{"n_layer": 14, "d_model": 512, "init_std_router": 0.0135, "lr_router": 0.000403, "vocab_size": 8192, "norm": "rmsnorm", "rope_base": 10000.0, "init": "trunc", "decay_fraction": 0.856, "steps": 4416}
Below are experts of layer 8 (counted from 0) of a mixture-of-experts language model. Rows are named router (the router's row for the expert) and show model dimensions 0-255. Each number is 128 + 24 x the weight over its row's rms, rounded and kept within 0 to 255. Numbers have three digits each.
Before each expert's rows: a language model's description of what the expert responds to; "raises" lists some tokens whose logits its average output raises strongly, later layers aside. This comes from a sample of Wikipedia text that the model never trained on.

# expert 9
What it handles: Pieces of scientific words and LaTeX symbols in biology, medicine and chemistry text, such as ep-ith-elial, gene, protein, braces, backslashes.
raises: ",", "-", " in"
router:160119138116101156108161162101098123132113149124107131091121121113100106144180135130123149182099135132120150127119147106139106146176075128108116135147140153138152153107107184104128125134151143181166162118082118124148162084121108133124149118102155148106140141106099152139141159122112150147128144141118114156074148119132156105151098068136138126152123174123110107152150168145133178085124133115104096140146194090134115144159131131138107113123167125127109076158153124117138145135111093076129137100161094107125171130091152158111193151106125117156144167116075166200135126128107126120140168127154105155105159107129141191141121160097089100125133144138154114132112109104111099201102133112126157126156124127113130139106093132125101137121136099120118121131102116133157087149195129

# expert 17
What it handles: First pieces of given names and surnames in sports rosters and results, such as Ca-ñas, Mc, Joe, Chris, and country codes like JPN, ESP.
raises: " and", "-", ",", "y"
router:141114106125115146147129106116121101148145162094120141119101116101151119117142145122120109138108122128125171138110078125147138165158120133150116125138113154148117149093134167174149123109171133137157156147136072134120165107119152128080161119101142114134109152058098138113147133187144102130120118143147125106147119115142162129125145122099076149096088121098109102148139167103160166099100109137122175137128127113151086147110098165107092122140170130131142115185130089109142109165160109104135121123152085140166117112103140120130153096115147165094116153193139160145142163118117109110146111141125122152121202142151137149140106104102094104135125089120175115122102100101119115118113140148177177093158118095089147099111114164143113167086165113099119146112122160158137115155161110

# expert 23
What it handles: Opening parentheses and hyphens before extra detail, decimal points in coordinates, and word endings for professions like -ologist, poet, architect, journalist.
raises: "r", "s", "\"", "in", "c", " and"
router:171144136088111131134121149112124124154099140104130129121129151145101139102116148069113119130107143148120158134149148166137154105099110133132117110125158102133106134125105179128120123132170121147142123123113106141126147124137101125129149112106141105118140216103124134143127149131100165134131069111116113130116150132122098148159134111117125167113088098118139121166111138137098142131111156123089134178134111108090095104138147170105123159142129148110103085112115085116127151130118112108201147120123134109121155145091136145130125103126113124165114134143160138128113135154093122098134127124146144135066158157107129113148131145104109129076101104129153117111126123098103126142107116101139138132148112113076090115144105122127132177158152120117139151150098148138101090172148142

# expert 1
What it handles: Word pieces and diacritics inside Slavic, Hungarian, Nordic and German names and places, such as -ić, -kov, -sson, Sz, š.
raises: ",", "-", " and", " (", " B"
router:128118166092129139107108147148082144161110150092109137121127121103088114110139161120110093113088132170142150082125125145131096131111112157115114146146146139126106134109126132160097138136142147102172159119147068112107151101109121127108125122103166101111147130106125125095156150177130149178093110116125098112148117151136151112144147126128119148159138142094117111121106140128098143149113146130122096129180175112165083156113132154129122146155136153106095116137100070097104154130157117093180163116169106167157151105121152134122156066107133104140140131138117148150144088123091129107137134130140154175127159140118131143145099136092119134110117098136159128127079163101125109138121082141163151132132109116113133123123100147116134144111142086117150170123098123129177097104169109

# expert 12
What it handles: Biography words about degrees, posts and honours, such as University, professor, appointed, Award, plus articles before degrees.
raises: ",", " in", " the", " and", " at", " ("
router:134154152134140110115156121128052097115082170114129089107113136135125117106142138126109145162105173156148109123163153132131144126144151126112111104116114151157152105112119144112121134139129135147133134105092155089131163111152126166130194117127118154068144132056115136099121131159117161173154132155129132135119137139175124104104128094135117204127113158115162128152156141143098152138111138173093120159122119106137117100120169129130110137130167133121116109140116099095170114113154128130140103120176115120135135095091125160150112114118131055127156125131091129162153140176105101107154149121156161147107149141104105133162134142097136145114120097142103175113131123084125145127124138142163149122133144090099086117125092137112136155134139140109145159159097146128093100183156106

# expert 20
What it handles: Standalone numerals and digits in scores, dates and vote counts, plus pieces of Slavic or Hungarian names, such as 17, 12, Timiș-oa-ra.
raises: ",", ".", " and", "-", "–", "y"
router:165132132127142137125150142118096154149116162092128130103106119118103083114161157126122114110103138152093142135127144103152112101131122143101107146158156153142116132131113134118111140070127158116124144147162071119101119082119107161069133100097136109117113130123086116126176126145121140139085146164131145072138130131131158108168127138117117153105112161126096154131119149118096153107144124138111113155176141126168080124122081145165112142145145134115105129147119104115107134132149134128142111103174119109107161092089130163152159129105143112125144129144123118107163131122095135122146144103105146104148167130097164146115120137078123117089134099131111156123110130130109104116115103070159183105134100081068114134092110110133122154157163114164137130152123145153140118150149145

# expert 5
What it handles: Apostrophes and accented pieces in French titles and names, such as d', l', Fête, plus capital-letter pieces in acronyms like FC, RC, FRA.
raises: "s", "h", "S", "ho", "H", "E"
router:162127106074128179133135125134121088183120157105127141163140164124103101105155117101114117148102151141124141105092108135152113111131110118123117105152110166174143115133126112154174102076167130131137146126102067121139146110138107143137117056098118154118155132091150133115161161176132153179086145177126136156128127159114166118155117085138072146154103149123117156152108156114111130138114131139079102115137143117136099111106128129123126138120173117132127108170176140100111104138161128147160138091129099093132128110122149143147121114125156114135140167146134167121130127128120104108134124124130136127141125154119107119147139123081146148111097129154103169140128151126116104145079123151186143141119115125108117144146128136103160164125160098132153141097102153139115113184127138

# expert 22
What it handles: Field names and values in media and taxonomy infoboxes, such as Released, Genre, Label, information, plus opening quotes and dates.
raises: " (", " |", "\n", "(", ":", ","
router:155132164113118173114155087107157119134137139124105092146140120135129152122112129101095106123108140104120141155126106125142133146156117198159116145140134134150120129118152196124132115142135151126101139167123120135123159116123131152113137104127186157128107111083103149105117132148127131160107157116130130165081111139160143136155147099145148150106125155113108114129140147150155153102113112153110119151138112127128092125156119125113116165144150096144138093134142099104132121167185131120141115106152122092114126099089117134150145102097126110127123138160129147180127173110103117159138152133129132117094144154156131126181116120146093079093080108120138120120114126098111112113105147115129143122144104108110158114067087154147132126123183133073148138140099143159148108118168099

# expert 3
What it handles: Words and table cells in sports records and season summaries, such as compiled, a, ERA figures, won, championship, and pipes in stat tables.
raises: ",", " in", "-", " on", " and", " the"
router:143122088099150142110134135120079114123154193092143076122102093140141108154135108094089135137060136145098129095128109131166089126144136146118138142104143128150137153110139114131111105097153126133120131117135132107107172099144139127097135101117142132131129127099120159085089131139135182122152167148148142091140157155190152137169116127108104171123132165136147134137129153117163169150114125157120149145160152137153094122142101154096115150135134102076141126166139096087145112165164121140137117113133098108145130079100137166151166080106123108105153119142120118177105120106096124085186148146140145120139166125155125144167131122132129095149132100089112157108125146134111141117125122112140147109148089094106060160099088102101102170129171110122165164176140129155137115180170126

# expert 11
What it handles: Middle syllables of common words before endings like -ed, -ing, as in emb-ez-zling, imp-un-ity, plus violent words like killed, attack, bomb.
raises: " and", ",", "s", " of", "-", "."
router:158122137120179130099128158180093134146112148095102087142126132134147079130121137098106151149102163116130090102105153145170117131139111164095135104160107113155105139122109090125157138116126158149138134134136141119118123082137117147115126128103136150124117177083116123130129146146123150143123119125120141122094145099119144156103106104114120144135090173105092103140110141113147146140118114115098142136162151126149088088150153136114093122165142100094144099161125107119101123163147103122118133081134123091146111097126115152107156092128144113122130142157111157123124127108128105123141166101151123142071146131138124149112162139165086118129079129109137179104101162120099142150107154112172153138130111101111104193098130154129119183155135128130136154118114113148130112146155174

# expert 15
What it handles: Prepositions and time words in history and war text, such as of, by, after, during, until, plus the N in coordinates.
raises: " the", ",", " and", "/"
router:145142110092144126112137137119108152178125110103068101126114132150078083127138150143120139118074131134125154104155087146146108111141130155148121078151125164129150129137121135124109137074150145103145135134124093143124126103129121139106159084126152143114136178085116165110137178156114145132118063131103127161116095171126129141104154130114091141125115165099120096132147155135132110127120085102084121149127181118146109108146156119145142161138132118111109126158123110096137154131136116159144139102162097139102143114117141123122123118110124086172131151176130181114131127111128112115154107093168127156103112123122125150156108116100109115110068109118174149108116157112104099123076133114157134114122097139092144140125097146123125142138128129139143131119100137163115116163143148

# expert 18
What it handles: Tokens in sports competition articles and tables, including heading equals signs, pipes, finals, medal, Championships, weight classes.
raises: "-", " and", ",", "=", "\n\n", " the"
router:154124106120109146130137111116099163138127155108133105143157147157107148111167125117094122172069164146136156093130132190146133139119115173127143145144126109129142130116149136129125103115153135116157118097114119127119145099137110118119125136106113114092157122126144155097153123143103146139147139164138120103117143159131150096156160097122120155122127139117124117123133119181139145136128113106118094143152113116139119127175100149124108195121146150128122140137138123112142139154169113089143098121129130145140166128122161126123121060108136095103133148128085164162130129106105154097140128138131117113134152150103126147169147169116070119104126120093105126114137136096139100177113105118189130087168106106140119130100068123120083152127157099146131158135134176123120085121152174

# expert 16
What it handles: Plural suffix s and plural people words, often in census statistics, such as Males, years, they, people, children.
raises: ",", " of", " in", ".", " that", " and"
router:148129147143112133129153148134111112140087117094098099128155134094095113111104134107130140110105140142120147107127126135155135133120110155105107118147115128137113155089112128118128140128150160128160135145143094088117167104142088138110167091100142109144172151104143191122122196122121142122144145110131140100087112177139119125137123116084108166110082126109122138172147144118148104091126098127110138140128123113161114116110141127132121131133140092085139101127143109090094104160144120122153111099118050077109121107100135112139133105129135125171123118166124159128104160100151126098132183161117154106108162136118169171110141107121090133106118116148153158110115104096089096123105133043145168098119093109096092134101098165112088155135122086123118142125122119146134085114172111